python train.py --n_layer=12 --head_dim=64 --qk_norm=false --tie_embeddings=false --init="normal" --init_std_up=0.0253 --lr=0.00234 --beta1=0.95 --beta2=0.99 --warmup_steps=200 --batch_tokens=65536
Below are experts of layer 7 (counted from 0) of a mixture-of-experts language model. Rows are named router (the router's row for the expert) and show model dimensions 336-383. Each number is 128 + 32 x the weight over its row's rms, rounded and kept within 0 to 255.
After each expert's rows: "comes before" lists some tokens at least twice as common just after its tokens as in all text; "raises" lists some tokens whose logits its average output raises strongly, later layers aside. This comes from a sample of Wikipedia text that the model never trained on. Tokens count by the router's weight.

# expert 41
router [115 163 136 126 148 118 144 106 138 142  79 153 105 173 152 190 112 141  75 111 132 146 108 188  78 130 118 144  80 146 167 166 164 127 104 109 139 155 105 125  97 134 131 185 147 170 150 189]
comes before: ":", "=", "-", "The", "|", " a"
raises: " a", "=", " the", " and", " to", "."

# expert 13
router [102 149 112  92 131  96 185 119 143 142  90 180 131 109 171 137 142 126 157 113 123 184 115 198  95 144  99  94 144 130 160 176 161 134  86 137 143 138 165  74 115 213 141 116 106 149 204 142]
comes before: "=", " =", " of", "\n", " also", "The"
raises: "s", " of", " and", "."

# expert 42
router [116 120  91  95  96  75 158  95 120 140 168 178 105 159 179 104  96 144 127 229 170  88 119 147 111 122  58  74  76 106 145 106 121 102  75  98 112 142 105  63 100 177  91  88 107 175 204 154]
comes before: " the", " a", " his", " an", " her", " their"
raises: " the", " his", " its", " their", " a", " this"

# expert 17
router [126  82 129  22 151 114 166 133 151 118 140 154  98 137  87 160  81 123  87 117 142 138 166 129 142 134 109  97 103 146 107 158 141 147 130 137 102 181 138  87 139 135 141 168 165 133 155 103]
comes before: "=", "\n", "\n\n", "See", ";", " is"
raises: "=", " |", ".", ",", " and", ";"

# expert 32
router [125 169  98  97  78 107 232 100 130 107  87 112 158 101 124 172 112 105 168 158 132 132 106 146  99  75  95 107  92 165 185 133 193 150  85 123 133 123 147 117 136 200 126  76 140 140 167 139]
comes before: " |", "|", ".", ")", "–", ";"
raises: " |", ".", ",", "\"", " and", " ("

# expert 36
router [ 46  84  89  81 129  97 158  83 137 132  99 155 134 135  97 136  96 136  37 154 117 165 129 141 117 131 112  93 161 106 120  71 172 130 144 118 104 191 125 123 120 168  79 111 146 165 145 141]
comes before: "=", "ti", "on", "a", "e", "ce"
raises: "=", "-", "St", "\n", " of", "."

# expert 10
router [101 118  95 125 155 109 163 102 128 127 132 183 158 120 125 177 134 103 114 103 136 168 100 186 154 131  74 149 119 142 198 147 184  94  99  69 109 164 135  64 105 168 116 107 126 142 192 140]
comes before: "=", "\n", " =", "\n\n", "|", " career"
raises: "\n", "bar", "bu"

# expert 63
router [ 48 123 110 127 123 112 106 145 191  84 129 144 129 104 127 117  97 173 138 138 196 143 129 121 102 163  16  99 143 115 125 126 123 126 115 118 110 154 130  78 124 209 137  72 153 165 130  99]
comes before: " and", "\n\n", " he", " the", " The", " which"
raises: " and", " a", " including"

# expert 49
router [ 71 147  61 137 146 128 161 162 142  83 128 129  95 153 126 190 120 199 153 131 165 140 102 159  95 102 111 139 148 153 127 137 103 160 102 162 118 122 156 137 121 136 132 107  98 124 250 202]
comes before: "e", " of", "\n", ":", " in", "t"
raises: ".", "c", "e", "ee", "it", " and"

# expert 33
router [104 117 117 145  85 122 127 108 128 138 150 184  93 155 166 133 129 148 120 165 133  89 144 152 116  78 140  91  60  97 111 126 175 184 109 115  85 134 140  92 111 136 111 141 154 111 154 163]
comes before: " the", " a", " \"", "  ", " well", " an"
raises: " a", " an", " \""

# expert 57
router [104 154  76  98 127 143  93 157 140 106 127 177 116 145 158 168 121 177 136 174 169 126 147 157 103 174  16  84 165  86 151 112 113 132  89 123 116 139 121  67 143 196 100 113 135 207 203 121]
comes before: "\n\n", " the", " The", " and", " he", " In"
raises: " the", " |", " a", " all"

# expert 50
router [121 135 113  80 130  97 172 148 142 107 121 188  98 112 158  96 133 156 127 200 170  97 153 202 105 104  89  89 111 105 142  68 115 118  82  87  93 139 124  89 106 190 157 117  87 184 140 113]
comes before: " the", " a", " his", " their", " an", " her"
raises: " the", " a", " an"

# expert 21
router [117 156 152 127 135 109 134 137 158 133 135 204 105 119 119 111 126 133  97 161 152 160 121 182 169 165 148 129 167  79 195 118 129 144 144 110  88 145 118 120 126 125 120 156  99 168 130 141]
comes before: "-", "|", "19", " •", " Pu", "born"
raises: "-", "–", "\n"

# expert 48
router [ 85 139  99  42  73 125 167  91 180 127 128 161  99 106 168 159  94 113  71 159 147 181 130  91 166 159  69 102 136  84 152 158 119 154  99 127 109 154 118 109 139 154  96 159 152 193 203 123]
comes before: "-", "|", "=", "The", "In", "On"
raises: "-", "|", "Cl", "=", "In", "("

# expert 5
router [129 163 116 100  80 118 193 135 135 140  77 177 153  51  94  98 156 126  80 255 143 124 113 130 100 183 103 110 129 122 122 107 153 113 134 134 123 168 110  78 196 153 101 100 137 143 169 111]
comes before: " in", ".", ",", " of", " by", " was"
raises: ",", " and", " in", "'", " (", "."

# expert 28
router [101 187 139  94 114  92 155  53 135  93  63 141 125  93 149 151 147  98 106 171 143 117 123 146  57 144  86  86 103 110 169 133 144 190 100 135 109 198 134  80 108 223 130 102 122 142 167 117]
comes before: " |", ".", "–", ",", ")", ";"
raises: ".", "-", ",", " |", "–", ":"

# expert 53
router [100  86 109 161 113 100 170  69 167 146  91 169 152  94 101 156 113 124  91 181 111 186 137 155 107 155 103 141  79 145 192 158 155  72 133 146  85 164  61  91 125 161 100  81  98 157 131 112]
comes before: ")", ",", "\n", " of", " (", "19"
raises: " |", ".", " and", ",", "\n", " ("